From a checkpoint of a small mixture-of-experts model trained on Wikipedia.
Size: 10 layers, width 256, vocabulary 32768.
Training: a variant of Adam for the experts, 647M tokens, 4937 steps.
Below are experts of layer 5 (counted from 0) of a mixture-of-experts language model. Rows are named router (the router's row for the expert), gate (a neuron's input weights, with its number), up (a neuron's input weights, with its number), down (a neuron's output weights, with its number) and show model dimensions 0-255. Each number is 128 + 24 x the weight over its row's rms, rounded and kept within 0 to 255. Numbers have three digits each.
After each expert's rows: "mostly gets" lists some tokens that are sent to it at least half of the time. This comes from a sample of Wikipedia text that the model never trained on.

# expert 1
router:139129144096120152164136107103157154139108138095129091116152134118139086143110142171087149100131114179100123141135111178144128098136098117151108159100123117101127130137148145152177153091135127153090169150117122136104176110137104119162149141189139134109134130090139140184130129122085090187138097126155140123148154100115149072140191128107126149167125135152117114130148134114136113112148150128116151102120130098166071098070148128156132119119110110146152160080134140133142147141178111143113123115115141175100117126162115176137103151137112163137157139072145116153169156143124136121128134121126140119114135166131121114145142096119072091109107150131129089137164101107095128149146134115124126154124138108151110122156108117103170156152102113114122127141127113133091170101114110
gate0:099126134137139083157094122127133127119153079091100154141117151130144125127115101138175157225146105157154132098128108143102133170096170128134094130136094117125119183159112144131145136107104129151158164142103142173095134091125165130130120105091137139140073120116126125120131117099107109155124102098153129128119147163113174090153122145105094089101143156129151152114089122184129141147105115130142115126129118128182141109132139129138146133095125162155159109113096118142135102115122133110095126158175166153118153109137127100119086157161110164163130126132162124142076151109122128138113133141142121159100109127148116136136115091106114162107065159110134135089126129119129162123128143147114121112119115069151094138085092122113093119129127101118095087133121150155138134153149163
up0:100155146158081159164095134143119104112092140117125132145089118087144127145133128118144114128084142116138107161108120178151104154084165121109122131100152095103100116131139150164119141127104161161113129135162085136142117143122113121139122133095157069108150101140144153114138092155139097130136100126169075095138129113122164088110127137120143131161131152075095119150089118116096167115155116104129109155112128143106124157144095117106146162125124152097151146121154162094122093116101144142099129160127118127135141185112147130140078099130127137145158152147095104129145154102129110136111107130099106155091100149166124111096114080129129135169175116133172118165155109162128135091151156157124086112095129063118152135104123153142123094133124105151159086112120180119120131143129114
down0:120131127118162085162132141161117117153167094083134117177143113095168129157136126096168106106142146113136121128132087142126071135129146148128117134146149116121158122128148077128128134094140107144143068115133130132124118135153131143126108099133141129125129120113148131164129132125149124146133132140086152168141125136104084131144128147073137118098097147126125097152133134095061113149104095082116138114140126143120144115139154150122106153144136105120120181156147098107127106104136120116082140104155125096135105146124154108136114156128113107101134184140120111150162148101113097135137177117085082106071142158165125086166162149138157084136128079104133149129139153128132110118109152131148091149078128121161159070104145139088129105100146132144179107117141135133183134116086092
mostly gets: " In", "In", " New", " in", " November", " January"

# expert 3
router:165091125139133136166161132161128114165120118139138147178124146145128108150132098124144154100138116126121114120141121149102126130139123108152112131117109114141123116119108116093154140166097104160104129169168084147129122107151139177113168095123106159148172104163140118122134134078144114105161110118140160111125139154139160122121130103152160098077118127158111146124116157138174140123117103168147124104108156120171143149148087157148163189131140130157086109174109153133121130063098134121078161124105142150142115137125143171147105143095157086122147154179130084133148134168127124119115129148156126138141150136115100128127136159076087114154120134145161123162114102124147175160105107116114076126122131160153162153127110114118149149103124082141082110132153159132075121134134101
gate0:113122114079124105112120091143159104163111103143138099125093122122148126142122100101127125169156115140152144124141101123228142157121114137099117141130140142110120129119119122155191140101138106084158108140154131128082111108155132144137142132120150088152156131127101108102113107153148167108106167162148178113146099142137114097185143131117123133133140162142178133133144093091115083081106158105138188114109107128124098086139116157126135133151132094110117152104129131109137154136133155153155193164162123114107139105133102143138141156150100117118084158146102108145106101120126120121152128101127098108148128107126121163147079162149124168111152089141146142075140110170125087100132098150147095133101131127105087137088118142112128119132134103100145131160118138119138146100108111
up0:137164095110124106110124133119127146126144093144144147133172094134185159151148096135124120131132104154107107107178118095133133165145141162114117117149133129135170155140130128095140095091109134130147104131130102084131091146132166150145154139066091120127136165111130107125128167112137163136150185171141140147114147132143110099148142118098114121095086148139167110098081107115154135169085150071093113151142146110138148106139132124147156116163165145144164117110100130110125117150104105139167108112122102142127194110109110114115118095126124161111108143098078157112111144128123069118115108110152117149120138135119108143080184091127115157120163125129078117131138130130098100108139130116090142111143105122136149160142090142140118082122138116098115112094091067108111118098115133
down0:144151134128111089131106084165111112156079122115140129126128162112128146102096130133143125137177163139125117154101090146152135138114109122123099142102169084154100104176075065178109138178125123121169154133131117105123130142118140127151081096132150174107111104125106105082115122193072132152158123137148151108161132181105122147109138109133125196101076123132102187116160128145151126100148120132136150114138135112122116121173097105126117127116105124111121097145164142110126121112126115107115138150161154184083096127095132117157106138138125129138150144101171131153145114143115151155124111145132168118143123103176142110141129120133123106130120085113106143167093120154116131148123129120135119135121146120164111109107127154085126102133100154143099144177112111140123168135135168
mostly gets: "ak", "ik", " Kar", "ok", "ah", "ij"

# expert 4
router:098106139134177112117104141152142127144125160165104118108181097132094152139164186123137104107161145141096123091094137136120153117090167146106125159140105139133144118113127132168147097130139071161131102135119108089121103101115108123164151154096109103111076113140103101092120162115181119087119088134109126126140119112168123156121058131109109128117103128150120087107122097157091107200137125156135149099156151130089123151129111112114117146111130152135141097117152113149160080127136157153150108141129116141129156143123155117095147142136129107095158150119093095127147088130126135137125126159111104150137103119136102155147103118144144133154130118122115124089147149156150094134110152130074153132093131110072129125099121157089175101125153136155091154153148145155102136162111129
gate0:130114112098154134112148085139142151160096147118107121153180133145117101150146098142203139092138135127145071089139092129114127172119111152131145135127156141113106089127121136112128130147155152122153146101135142124143155161140129151096120167149145168143119147142146172075153100128130128087130110138127113129150172152136139100136156160136145128131102171103140126173080098123142088110133138093118114087168135118141112112150070101135143126119143102145164181071120085116099135142126127125112172110132164146088089096106122094108124127163142139096158099176130163147098129137117100164156120153121110120139127167136085131159213093107135113143126114143130126119111109102128111153146123120129162111110106126127128091120101144159142119123112120126130125129138161152146168109106138
up0:106101117144110119130132087129127138145116133105141114142121108100136139154133123136104096145140169131083139167181102152142162135131148141142116156108099127155153104141103147179096151137117165091074116153117111127110145086145110149129112120162142159125130142075125122110117134148120153117134062125115111066122110113150107096092157103089101098148179165120104104171152114134110124123126169154076114112164130157142089134128149098109149124093117167074154133192104119162143153116075146124160104080130112138101137151102177114121119098119152145135126138119144117124131127096134136144092159116130103125118151137170142102132091115171117129126127082120199140127143131131164138146153148159073109129102112142124128094154120160133142121142127125145114128118099110111119132103128142
down0:109129149097134124107099109091094129097143133152140077101123141122117175110127160143094093114125114161120182149108168112124150132111121109149126132142103098128138120138107109156136118127121129103096116202091107090101143070126122097154115109136127122168115142107140106137125139156122095143118110140117092110079115126148163122080153113100129143150141133118125123129112128124113122148095131145114168161165145164168151090130111122104112177108126157152148092125189158139151125122101137109148080130151101162142159127125129137094142075076121124167140147139132156106096110126172125072128123098148108113136119124098096112118083111159124143121085125131150113130138123138111111084139106144093091171140149136101068123145163126132167153164126111160133131085155142139122097135158119
mostly gets: " was", " were", " their", " are", " its", " been"

# expert 6
router:111094148142140145148105121093124114132125094145095131062142126104174132134153086122142117139137169092112135117125122115140110161086139183131127148106124117095104121129148111144095134086083155128100108107161052145122141096137152094121141127150132111110105119130128104146095144101171098108153105123108101135089097097148128103146155101122138161102172190118141176122111100114112134150118133135105151120153114101118185123146158130113118099098117099105068108129098123106095119127133121145140125131163146109105100084123154129118114132084131143140129120147144088138123183100084146127081111103151133124133102127140080096135127140112144120126094107136134115119121125112109109108160148140133131102159146096087155128123108120108108165132104086121115095122127161169121119117137204
gate5:119156143117105070127152102124157140146154111182126109106144120166183113128120083117132120124109097096134179145146173137095115151132122126142151114132104114086122102127139148116157145120147163130112163104107168125146169110127073106119092111124164159114112124125165133106114124138114131118112124099155141109128137139154130166191131123088163124121157124119130146149138159126141129104125140109112094126138115104122158139117116151144097203087117159104114130153132130156171120128121140067136125120145124135123167118110148167149157110158116111149132128154116125106122111155151117105136119085097149117154085144131100137150142097144145138187118143144061110102150159152177099056082134118153131150132106100084109147122144114142081148122073116143120139129143135127160123130122134
up5:128112131124112125123130131136110122127141116151140068108149081081119164086123133154136077124114101118127135150114112138073171132122161155134106121104123115159109171145146148121160107157129140159122094109110101163103176164135146125107160128121122124105149111085102128165096095130099112122118142107120139135132105113103133142126104128128149132125141113147138131151110153129091157109107184116107137111127125126108140104141106097081161119149094088127114146123128103146160061067119145144091099120134134129138101096109132120132148128128133176144129180152050101097182122103110128077088068148131152149187102102142146103148154146126110120165168148115087123130119088122133086141120135135108121148120110156133109101151118139112137152113137135157142134126109188143135112139110132
down5:141078117134107112077116158152148134144164117129109132173111129126155120103111134132153134156117121142113133094131115155116107115145103135172149111097102111121094089136088132151122134111114144132115126089117149144140101111141107147141119071144147135142098081146098106183164128150077150095170127116144083136143122111167146143116173128134116086096139127123130149117138140134090107141111129142144130092155099116101167106140136155115119071145152160157100122096160128136089112087120145123130119147139136174098139136132133082137096112145187125164106122187135084136152133128135137114171129108077142184142095118143128143159116147131128138138125112157173134138147123117168123105152146127143151106155170126108132131154080119133167097130121094102128145085141081125182095133150111
mostly gets: " one", " two", " 2", " 1", "1", "7"

# expert 2
router:110148125118125143096123112086127124137129087122067163117143145098166139139036108107088147174123116148145172095118139141174047106154090183118171133155141121110127134134130151098122138144151168143110128100139149148135143107131137114137111125113176134135131118147117145107086130151121131112159143146112119128175116164129098128094087136127130156105115131096147141151115102131174134082112117104164090114102138146119164099199117135131152135145171109163133138147149107139140117110153134103125116119115118124120136125118103109124142092093128168169118123150149108091123156136105114113114171137160108184135117094140104116150156146147163114122112140134150158138106117151143148110138079174146138157138121144163128107143143104145084135149154098121130116099119108132161112109139145
gate1:109110172118081134163130090097152082130136115091134146156111173143141069123176161088117120141130101134129125130158084125112120146128122121155137105168139081133111160159107159095161111121114114178102109142149146153173142121111107149123113166108129120131116133152182134082115090137101105118125149135143189181165131171111112137106138119122146169119135116116137124121127110151128147098126123094134091136128101112123128145118108094132130171120120127092103113075190155119147122147100112111159148104105119120106127141120135137136128131119136149137122120181138107120124111112140143118120168108158107136119145134101136135145145113157111138153115079103129158143117120150160111143132105117088180116142146130139080162093136115145139133181094140115150134123101094078137202113135092
up1:117132100145140135120131164134144159195081090101138100112116134103135127127105112158134136085160134135119135114110116125141142146099120162133157161134163124154157096151176162136133153179138135118170157118113153119140139120154084178160116097095133113156149147144120119137098097093148166143119103097135117185139117145128151115138133127102149115120125135163134120117123113105096133146131113138106157134204171114137123096105178118115117093108097131153099128089133113127179143163126114133144133173103122139143185103192097116138125125126154111127128105139144110106184156093106105112151181139133078130154103058119130124122094088132116102114151115134155129097126113139126145141117141158157089111161124102153133096108118152146164148129125093121103161129139121150117135135116111
down1:109120138128148087120121066110132110143211107140108143132126167150138121120155178122124124197128136115131088110164138117150116136129131090145103112124098120127151130098078112078123107110123143154104131143153085151146149139124150130112115153133094172110102116121111152141158153158083115141121119118138143105135159141101119165120184144139129137135126103039115109137145118098154087131122122095137103161089084133137126126198134151140145143140155140115125124119083123110116133136150128112152146145129136143110129138091151145089153129096138139134108122084107158139106128102143131123121108189137139148106089120155106170137129114134112171153094155118117126155150113119112114121125123094145169169121133185119144144120172105156127103137131149102138094120077154134132169106135126
mostly gets: ")", " years", " States", " game", " team", " City"

# expert 11
router:156124158139125145104101148116099106123162133097125101113088085109082119108141176182103113114121113142149095178126150053062136128132100105109082086125128131173101146131120110159113116129147144129141124110124138123106120158111153121128111131117093144125125123117137131138165176091119149136085128145119125148093125102095117110128123127127114127156157125147131147098158158131124135119138140086085126088110094103113115197146147121096174083172145135100160139116108147099124126105121123122152147177118110127142114130092134148132139118194113074098107144132107182103135097094148147110164091097135128106119158100112152211099120139116091139141153137139133116155133101121129128167110117121121132128131131151151120164108110128135117133127126136122111150138102136126102152112085149
gate32:152111082122140161081139127139189114090146142107122090155091182094093107126114097106117147095112148128105114139095138109153135133107127111147149089145155135111091105127131131108138070072130119154106144110130128135122133095155139112117146151143096114125119140149160119130109086114119160116142108159122167133184155149139131071148108143126113120138074165128171095140133135084134120116136097156134149140113149130124130171173115116149147131136093118108108074126097134108119153119106096121150109131166119158153141117146120082155131107125121091115111112134094169162146143109158149105128158108148138146110156168133139121135170139112138135134134127181142147169136147176104109149099127130103147106115141131125083166143123106087160119122145092136064109148130104076134114109112121
up32:140123121143137165121131174092187130109122184107077163110126125131075154113131140158157086114093136133122099108129107112153150089127117114163095102153126144114153102135161113148133094152154143138185158144145103145135119147088144107160127132151156145140092150137148124111159116140132098129130118112130148103185137173166131126134125113128144117140176173110133117111089156147148120135126152170140131129144116178164114127107166130128109139122132162084106166156123133096136143128148121141107130101135144083105098147091107083126162162088193090160107144092126113152138157128136149127152141102150116062113098119140161133127078145150132112138131075112097153142122133142114131143117089101149128075135120123146140167113127137108102128103124148112141121159141104125160132149152110
down32:116115126085114090161065133166079111160118118142102123099184127159130109118145115131155080126145116118118137106142126101114086135163107116121121156146087136136158145137136124152116134127115121171132092146148143109131100177132123150142161106114152118105117123106083162136115135147139161148157157126088111141127124083125113127097187124123193135108154130123157201117139107115155140106154114118111110127103107089139169131112164131123104172114164130148113140130127093121172145117094118116095109127080120129134113135133169170095124139127108131125148141175158101133091128122114111122113078117122113099125119154166140146145101156135098132125110128092164145138081114100151137136121103117163074154116108156094157126101120150123120098166122108156149117117084139140100105101170143
mostly gets: " ==", " ===", " f", "ed.", " but", "\n"

# expert 5
router:140137104142156098129153095179126147106130161138182075121125119130142129156140127127160166111133146116128155119154116138139102081153146112127149058141106138104160156146152100140064157123135142124141139095143133141143118141130132115082090131092122142150116114066113146102153115133122163106174154127128124127123115146128150118099109162112122138139103132100115139144090138126102149121082140050145111166137117133110095078148054136136105145131148120155152157172100115164137142147130123108090096135115163102111074143141124111111127112119156126121118107131163174155063125136124158132148136127107125077194158133097160084099123149133125142122136125109147188128119142142132117108149130139136133133158127130129140173140117133145095130167124086130121145129123111136138155110143118
gate56:171107118155129129134175144110133149136131139144120111184110152117157190143142149129133092126092136132125119107131105132100159137127152126115110110133138133138115133135143094150110106171135084113149103087116111085154114149165142111132104114124088125134107139097158099120123152101119128130141116105106110148129122159086154105044136150094127118129108177121084127133132143118139072125149108124116107133066132146143108115156114171182158136122136145119102101119131114177119142122108144083142105132102085101107137126113133150155112092153116102067124117131142128136106164070110107121123127159107105117125132141155151155166111099162116160116125133092126118185129147140076154149128102145095112121136161096138112120133156113141140128126082174160093156146173121118138125100113177
up56:125153121100114104112141129118139109136122062119110115123171183123135129106098090135126111101137086164148126114088110126143112118148142102150089120138140077138117174173134147068106126112157112157139075131129108148096166082110130153173138168127116070092131160112129123146128134139102122107117165098102137117117150141124140106136136137130159152089111150128132139081176165107157085118144151130112146111163119066160114149145158116110154148108108120130148133126094105148148150122145100102099134108164131112142108136095132136165128152108063152121115142091110115142104145154143104132090103151128162147152115131115155182138154168123135098187099124143166095127126127115145149107163154124115116133120126139115127151112118125119116142129133121172076145127139126105167114098091119
down56:110134150099146133167101112075143133131120115140130080150144085123162106171079120124108078109132141172088111121129112136127084148099154130137148123125149139154124110122146154140154130103135122131144161139163174108120113107165125152101129103108089129139138146074112099129114135143160124136132163145132120114114101090122131180126125138100167108171138123149084158125077181159120115112137132113120104114118111147149105138118108141146129099138141142125147123115103105149178134118148132115106119173103128115148124080111095136128100164164152127124164182119163095172131143110110146102154177127108139137073107135144114120127086101158143119118110170143086113165120144148095120150111132170136135158090122116162096132114117093123078093128142165094135114119132106173108137154085116
mostly gets: " ==", " species", " also==", " (age", "|---|---|---|---|---|---|", "Personal"

# expert 8
router:154127168131115106097088130121123117110088148085160088130082165138160119100125129091099121109116144145137142118124134149122171096081160166123118150119128121114152133122189100104136139113174117085167107120135121093156126145125125153159139131135156140123169142125133132139093084129127138110093113130145157104158120092083131134109106106114102107109122114137125120164119152136134130100141109120110160156119151122163124125110152132115149137103084135095178155150142138081100130159130146175141116119137145159157116101134123159088126167126111135136120119189119114118160154111196132109124141094127106109089088083127122075159159126116178108114129139112133143118072113114119103163148114110152122125108108136163131110084111141144107130078153149099119086127088075107144123121125113
gate1:085097123135153129110101119152114136126165126112145173146118150150122132117153129131127182115175125103136113074113101114120120086146111116161123156213083122165146112118136158128143115156108104156103193149089116119136174125149124128170148135113106117138138134106115099073107156159132138123138072112128106143103156124174125163085146158150132121110108086151104161145156107140142161138132153132132130158142105159121112117115120106114161097127113111071118131099101104114139139170121161178100105155096114122106130192099139118118097132143150131155122072131106119096145124106125115130122130139103141101090119061106139156145135113127150129149131145105125110114159159093101121137150115126133073125152104108158111134152123140141131119118148127125082126117151155124127170119139138
up1:097136129110141104115149108118107103160119127171118107127139140141152117085145073140155120084111132111130117142103130142139107117120088126139097115121104122147131177131107130121106170141107146140118117157136143060122149141129118116099153165120130122156108137092112119130129117134115108135155133126117118119142117116147148133135099181109135169157127115161175149112150105118115097134088135148124129125167110111116170153116113037069118164144140133090109102131146102146134141115138156134134100122107169114133098133091113090145130130119107093134153088120133156179140142108140193149114141133126157162080161102109131113131095129153134125143125193142135150110117116165153172118110153123115136091146145145100170140165116126129112169152075162121153081110151149105141182101159142
down1:122124107136076199088111117159129134122077127110150091149109114144099173124175143133138126146164137108117145101126129114120110125166121140112105109156163133167168136115093122113144148186159090128107140124125136089153112120136071104159171142110113115139106125124154132149127143123110127158126125134135149121107085120171080108134170130095108160115165116109140131125164142125089171132115126124136123124197111131127153126064118111135145124110118072137141106114129114114116147188118137163095086103127125148144078165106113134162141129141111133124155101142093180149114110086148108104119124139091123130088120123103136161112116100128182132112145113106146136123108121073117154147142100133124102097126161103154128111126099140126108128106106077105097129100093121125147112146125111
mostly gets: " up", " made", " known", " used", " played", "ated"

# expert 10
router:121151125141128132121142137119125125092110124123164151163141146107133151110185111098151102145116119092172151110124151147127087162101066137128105118091085107121157150142106151091137135130097144109094135131108125183162152164090117123177107094124143160129112117133129106130125078137177107134134083114129140119178151169125162140125149115149124132110108086143095068145153122119144116212127158141105082152122129140140142101161141151138105116120137122127117095153126084152119146118103189128142150106117110118139119097107139110174099124108100175162100150108124156106123138179158095142127111125101144121133154153144129121127124099129123142096128136175124123114102128078104177113142123096129113110114137159133150103150114116148121118126089148148125166134170119132153130104165109
gate5:135119106145167102127130122129143146112145144149138120092137084139149108156133086100087139139140141092154115137090107117123126140084161128118122120164119143088151119125115137109108128094144196179103132139179126114103175149138122132115136145167126142132126101099118108142112120121088115112146098148152149146126100104130142151133112160112058100120106161163097082124120178127126119070109096139183156135144165141132118094103132120134128140107118142122148102090127132088102135162128139127113136177166131128162144101114122143114119099138107116123118126156144107110119151110073110158119168160142124141125176174118109131181103100152121127111137167110155141195140115150113078129122120115145082167159134132143113144101121118130133148099145190112120121143138116093093126143158113
up5:147171160124125139125118131100132144117136171104151144165072154097165125152094130152135137138139155122149114142140085148128151163134138157147124122093125143137147108150135119113170148125121103055094126073178102093138145124162106077153144147097123138098132177143112127106141143150173144152181151107143165108193139124108153127203143135142128124134088120142108110085127145154124093140138130108107128124147149111144130095121092145161123153156091157134102166113105149134138151140094137120124124139113165114121125076144189133097136165113116142147118133113110139162141149148110161117128134121100125114163160159116132126138143137145155132124140139136066155140099123113118112171123104125152106111140149106145082135141106120140136121130152151166153119106164163149163157151133161
down5:137095145153128107100065090128146125168129142155126164102165106093129127115096116090101099146149141141156135141107095134153135157148116141106115149112094133100180127129106128151100097161125154097134128139121105120160208095157097120137138156095133160149158164130158105114168143176132131115190158116146159137148119143107155121125141122151140107104108123112125153149106178115137113145082110120130161119137126103157092116120091138112107117162090150152113158115111133123111119157121106156108134087120147104178130085145133116120162136083136132112127119152128167146106113133133117092141127156138113111150123102135132149130128144155139160125082144096152150161102098134119145159109157101121111146077093174140119137124122099115138120156081164147144105165180136078108149123155124
mostly gets: " that", " which", "=", " where", " when", " USA"

# expert 0
router:151149114122159090142115121114140118144198109108080120131149150132144138154140135136125155135131110149146117142142085127124128114087140101150130144146130121135145131153152134117165119164167103140123090163131110124095108115121103115134120174125124101113140145145116126128118157129180127153106149096131128142114170080132160142137136130130144111132120132113154084114146120112138133108144133183156140115152136119134126108084194087137133135137081134104125084113145122142136141115121123123125088114100057124127139123157120111125147127149112113101127136088106115164168131110122133145132150095150074143100146143106106115148114099150148165110175135177093143112097147151155108088083141171104189103075141077116108150141165129089184122133139149132180101115141084126118116184131113
gate0:108126101109139147122140112121158140132131154099091122113128113117167119151166123140124151170122128165125130097117140133150077132123121137151096103165135161114124121138125116161151153093120101188118132095127094108130103143149104117180125145172144133129153037115114114108147139088179139129133116118095183150139176139095109094175132167128123154132150102157128137128081182091121161145130129117119103065158168151109084104155121123175084124139131172126114125101156134103173109114156111151147138144120127137142117114150118169167138140115137112129138120087120114108134144105107118147138092117109137109133126114123147135119113144085122119117164124155146140098195147122150167142146148125142118151135154118116101112110125108153150135103094179117136147152115135066126109128116113
up0:131108129139089149179131113110163094190132087117165110139113114125062159151132153145142116143106150149157139128110167131168152164154103092153106106169089116128102135119101157111124116113106127140163140143127130168104156106140140126129152117118107138116139100117085116131137113152178170175087087121130092125224125135152170120110127133130175105129107103098138119123116164157113165136096111103107137143133123093169131162117119134185119111128128120124140146105155145074134105144142166110121128107110151121095126184146100108156116112068148121150106123135120120104139105114132131147105146128157123116133104162149131136119138100157113116109103117113154113121106145128094102140160121148132119154112098125129130129125172114145139120127123137086134156166086090137073144117112140
down0:116146025095140128088107102136129190096151161128077145094152131117166120122111134116124143148134126151119134094145129105133116113106128116124181111125153147081126129161149120135156134125164124115100103109147104139130120086115137130145099135160128106100155085105126129133136148090113133140152148142074162161107175146131127108191094180100123153127176146153122126152112114075147165123133112140118136076110140164102108151148117145147100130150147135145161142125153122141146126119145083143139137124128130115163112107105160135161165161152110141087121121114152104159120143109107128140143114116114183127111133097116105115097144154094156176136137107136137125111150146107173173128147136096132111123126160142126142087185101141139133105136125133115139121131120162069138106124147123
mostly gets: ",", "s,", "),", " and", "e,", "a,"

# expert 9
router:116133111132094100103123122093112112149133114118134143122151128117132109099121129156122150105178136111117091120159110102098190121163155101095120105137140118100109158120106123103098090137080096117165118141122145146126142121094147136104151082154101136135121156097114125125125146152098151148100151123115086138101093128131086158131162136155111127154155140093112155120139110112122104128157098112123110203122147146119118128081150147102123122153121127109116159099131144088121150139151133107128139122157115131104100126124107096121129133130112124178149135066087156124104096116094104102147096152108157116101194145137147157106125146157084130139095130109119123139181126161077119109140143107152088148172098131080140101087145140155155148153162173133147142136110157065128113154143117
gate0:168102121103119115129108130124123072144137108139123142114112104146116086110112138096124130115137088153109136136145131132093130118124166180126083110106112127116127068130146139112124097112119110128112135101120145123100150079160135125182145103114153120120091144137087122098172161107133129077123155100135119128105147086132091137109137090113117069122117158103083096159136147134105123145118122127139155141119154110095129078077135069107095153108140109077160118157139143140152143134149127124159136116093153114119115139084102163123135162116168120122077119141165095123120101140140121124167115067122116124138126133137144103161107132137125112129152148114111126148104096110118097151092138148097132104161146164121144125077132181139127143130163132167081109096159091162099111151136097
up0:119128124142137170140139160141107083153107137095124140127114125129124154153102133152156159153168158114116124133132117103073091120136107123091128090159142127092144127125114140124089125148182182138140058152164133137146104131174105146136128124119130078120093118102105155129168143100149137135150111166155139154114117137133133120113120132090133127136147113151100069112079166139105134082159140108114161141148156102118119095123110126131170124077136144141150140117163173160108136071095146125121124118140114123108123127111109127165175135111113135169140119131136118150120126136090131074129144116125135091148099150135136163107109161161170173125115130091140117137099177154091144147123103092115152100130135141111157091134182148111116136104123123111111119115112148101160096178155095
down0:110151154104125112124133084166121135110131117138131138176127145127125133084130090136129150120126111132162104159140084154138116146133194113129134120142098149098087091141106128122156118115103165130119156101160176164148135117125115113101140136126149077114123098173131162109169141107128096140137122093125084092123052090116094092108110109176135087147115149144133175157133113136101139133096141134102108165134153125140151140118145037133137145141130140102147119165144145104112142125126125106135149165086134128174123118136139131120127086150157148132086153136095138131093101158147064151122128100125090124119128158125144158135123098136094132132135152125149157118125125120132152166148132135145157125140174127140117172119166125135130143129084123140189098175131139139122150112102111
mostly gets: " b", "pl", " Br", "|---|---|---|---|---|---|", " la", " pro"

# expert 7
router:082157117092134171171165152126144143118118149159141162135125107143095136092105098100179107147092101098122141133155149140150122152178111151162147148111134160132125088115069153146109142131117151109117146079094190147128116131134095096087126127126134110129129096153162166093123124159069128136110138159157119150128134170124091117129115119148119104128096116143135175132119125163135142114119080152118139121138109152101129141151070128119121111154123117160147133155145118137125092151145105105123186102142139120106191132144119125138132129126121197143140102143149143138121144174136132129082128159121150147136064110117141151115119111121161120100146102095116113132113156103138145166159122107155104124168125126145107109172177129157084104108110107111119160123148133129150121120110139
gate0:166125132102101075138173136130123098108099125103139151132126115142123122131152111087121126110156130125100097111150124101149140142115151149103097176105069118136154137104144118134134094123138126110163112090110097144088134142148073104133133142138110132120129158133115148101147119157132118145106098082127140131114153124140147123110138070138196157140154173126093121118112178145081103102132142146121137113193154149118085100110130130120166130079116129141135135109139128107162146148156177105053098088120168120097135101149118120108168088174148095166116157115120089178110136117124171126122101123128098142118102119143137129104113139119173063175095113126116122138124106090134134136120145143159153136145130138154141135110131124127115092123150112137144136120151101100155134126161112
up0:092145126115088154153130128092165192136148122135156151077162151096129131154170107141132127141121162105126134144130075122146116101147080133096113130155097111078122110138139109134127057153099125154115139138100121124108135175156147140119133100141128096122128147139140145164114116103118143138088085118100112115127156148115103148131105140127153133136139083089141147122133106136123152101161127163133146124118086186108168141047143115117128113127173151126111117152146133111130072145132066088116169151154121130165109124132133121110135117107140153121107166105127120161146149150106120141136151133144145149135111143082153126155117113106101111126144137090124090126129125157108138125091151118132134156130174108158149169157154106123171119138091078124183133151131120116095098119114103
down0:110079139126156115102156127107108153084147124102097070122123116172129114094138136135164131153149090136128113162181165113114085152194119144139163133103159143133129119150082121138177116192108161155091103104082145143178148155124129131101113105140094159163137114125122130133133108119110151136107131094127124143145129148155110125101148106133122161115115095152145124105162130133146121162115115114103134084133137167155117143141100123117173134134112110145141105127152089135118104112132135121180162163161137132135140171131138156126133159102097183125093142152110155158123140129178165138099154152180165125145118104134093156172142115163091133152107114131146115145118113119114131134148089148131148092091121135161136139123137136128124116105131101139091115127105138122118141061096152
mostly gets: " John", " David", " William", " General", " Thomas", " King"